From a checkpoint of a small mixture-of-experts model trained on Wikipedia.
Size: 8 layers, vocabulary 2048.
Experts: 96 SwiGLU neurons an expert, 4 picks a token.
Training: a variant of Muon for the experts, 638M tokens.
Below are experts of layer 4 (counted from 0) of a mixture-of-experts language model. Rows are named router (the router's row for the expert), gate (a neuron's input weights, with its number), up (a neuron's input weights, with its number) and show model dimensions 0-223. Each number is 128 + 24 x the weight over its row's rms, rounded and kept within 0 to 255. Numbers have three digits each.
Before each expert's rows: "mostly gets" lists some tokens that are sent to it at least half of the time. This comes from a sample of Wikipedia text that the model never trained on.

# expert 82
mostly gets: "',", "|\n", " Democratic", "|---|\n"
router:100152123150129129093084144156108121144154131110147105123145098121137105147097118153153106122151149107097149101105109153091109094103143140103145112147102094148112150110117146107105153146099148095156148103107154152151093144160098150108103085085117147151156147149091142106143141106105151148107108152110111087105111148129103099130106153162153097111098149104155144149129104142104156150104156100138155095102155156115146153100152152166158149151106101110096153102125100163098104093092107136140102157112105102113141150121104159101151104128147147157106145104158146123106113164111107153147155104144108154143152110123100158097164147106100157096098159096162160158150097089099155130148
gate0:122126147158129156141153139103157123139113113099164099095146123150098162181109133129189123130150110102129143106131107201153101125154158160134107160125090159126147142111099143102152088145106131157131142127099102133140174153177149180113151104108148158142114098080151098117136107115120128153108138101141108131121157117134124134083168133119143103101133117119143153137159144179128077174166137139103148101141106174115143133116152125122123176121110124137149164178122085133116125124138165135118122105106132139108136128114101139140100097132163130131123155056143136134119109145075108117097110142108128161159137096126140145106106120114128146103124132127070126158135120121149161085149
up0:106121108157154096147085096120136142138140143134148087133106108147148147145145141109128113123120115131107115135125126103176125132137123175124165090102112119069117090078145120116179151126137114119076118110147118109169160102183138128111115097114129112180139129099088119086086190126141096093180130123090103149150115147124100125146128140131115105131131134177134162111150181121090104110135136083145134121137128106169164120117143116109155115131143129146154090128118172124144132149141103110093117103113130108098137117152131118122142181114093120146124119131104135118126104112137148140116136136162098183151124110144121145131127173116147091114140139114171153143159072089091167112153

# expert 34
mostly gets: " ab", " wh", " o", " en", " am", " em"
router:107160146113117163163122162132101123108134076113173127105118071123149119153122109178152109150139163127099160106099112142136175184080105155131123099183136127149133108150117213123122119161110131129134159116154129152144112129137146093095123166137116106173107122123134125113126116123139132125129093116144132093096120161131133153101119150126117152132123131123136114148067094177109136120167140096185155111157131099125113172187152142162129130163091098126112145149163115128128105132150119093133136094123133142124161133135122137134150150109144096126122147127182126115135105118117119121139140093128123135113151104128105156131170129084129151101119124116136141121139105096056124170117
gate0:162126153106117132065163110143150121143133118166117141132101106142149112140100128154137111158109083122136114129120126163106120133124125109160146141114156122085074125157079030110138098145115150142123126134136093134128109139136118116168115122138136141151130139132142152116133126129117145116123164083142100155109153110127156148100146129133107073126125149101145148090133151106109141122100124155141096127152120129121151118128175161155150136121139135113129140129147119150141147099152158091131137126119155150118114120092090165171119076144119147110151147122165084111139122082150119096141166138124153160121132126186146108125140105129105120064112137114102099126100147110066146146210
up0:133112149166126133192120159121105165141149144162118121142128099159129065139142137118082120122113147115113155146113131100127144180126132169133135097098130111105129080126151144109087137140117097116144112126128152122185117081137169117125145098120153114142122125140121140136174154171144145106135130123068129169154145152137114133153152117132112165087111137124139134147135180119087168120174132103103176150096112120146110099145122139098132103089148130110116120133133148157117129156137100104056091163132121129147134123148138118172120141099147097070134140104141105086156134146139084161105126114132114162144169125138161123093131160124137151132132132116167148144120147112075151144117

# expert 83
mostly gets: " Sam", "====", "==="
router:096127137152129119091132099147106135149156158096152108112148101099178100131108138161150104113160148099096148110097104153101114128096137162099149130148106096155102162089101151102102156144112144103161143103107159152147104151155100128103092113099112161155147153153107111099143146095105138154104106152108101107116097142112105096155112148159150101108098150102145148140121107145111146153103147097106149099100169152107154144115153145147149158145113104098095144100146105123103090108097120111147095140108107108111159156123102158099148096097161142146101156111151154136100106154100113164143143100144106159153156123126101162114151156100100154126107160106149158157159105132097163139152
gate0:171131160145117163079134076108134099115144105128123151137133099147143110150128114118125091158129144101123130139113069158097091128122161141096171160145120142111128153149124132125105146150113158145092129173112125097137133170145139140176129132090127146105144162132124158110144114125117093204106134088166122162158130148113103151077106106103144101130101125130149159142084086105132116138106137142131125095080168124139097147115146084125129128091129117091115166178106125133159071125095106116128125143116098118083147113079125130173110110128137137102125172137122131135117118109053175104107115113133119142139122149119145144099108120148110140106109153113155128124133115129116143138151
up0:133127126140141165073123131140152163125132151189107123104137094192125125123153153113129149175152110057094135125140112085115122104133121106118111120110114148126111105136085175116094124134089161079136101115125175108141108169101095117112129090128153108171130113135107143115101156130146134131124083163132109161150132134122141151149093139108084132160130115123089116167114148128102150110089170097132135126120133077143129124141129164069140122116131142079134146142142152122128132112142105125146094109123125148145186098128111136164118129160110109083091126173096111137116136096159165161132131109127151155141144142144130112101100138118162146093129136140161140139120155076116124152141

# expert 100
mostly gets: " w", " f", " fl", " s", " n", " sh"
router:090157103128125141130171139130124080112119158126111119081165109085147127142141147143157105165132135088112137125128113133136115159116159131130120119127102124141096093122091154112113130143087128075128135127125149153141130139130134138096098140143122133147110135151119109100115170103116198136121094105115149080112130142095122132148124120154121121125113126127132140176051125172146152143123120049117152079100114144111130137183142148142126118152123129134119148109181127111130096123096114063182137161135125112124162124089101104131157132122135119109117138132124145183100144135140138112123122118136134137117146100107128129141141137090125147069101134137168161128146126046093127106156
gate0:170137132102128148125149132141158148109142124133169106096085084118110102137153158083144144142143102128132102135134125099141113153110132107139154139133148145074110120108135126129104109144124162119139129191171117155147138154136126140170095126115126138151117128129130143126144144120088107155094122103138071135121179119072138143105192133090121130125172115117152161140152127160153106100137152106130102152102132134136138148145143118137129131132134104146118161133131071141098111090130162148135154116137111133137116124128056156128099086087122139127171136091149110090141108096110160098109069138091123136158135129166114109102146152089134101085115132149079134098088147165101117127158
up0:156109108132142130147122163172117145150127170109116119162147090146119120121094151143117143111103120163086129160119118120136128133105090181117143113103174132089093112164128138115129156147137082095092095134122127134153111133109128114123137131117142114132111111137099148110087175178069158123122116191118089155155144142148128166158123124142116128103103094128125152108118145124060141173135132116088147136101118117133098143158137144100102106123178124136129121121185115133139111133106136144087132131140118131172124138110102137123132175143132136087112115146140152090130180101150106151123150091114097136124111103145100135102110141092162101157137117126186154162093129082098170131139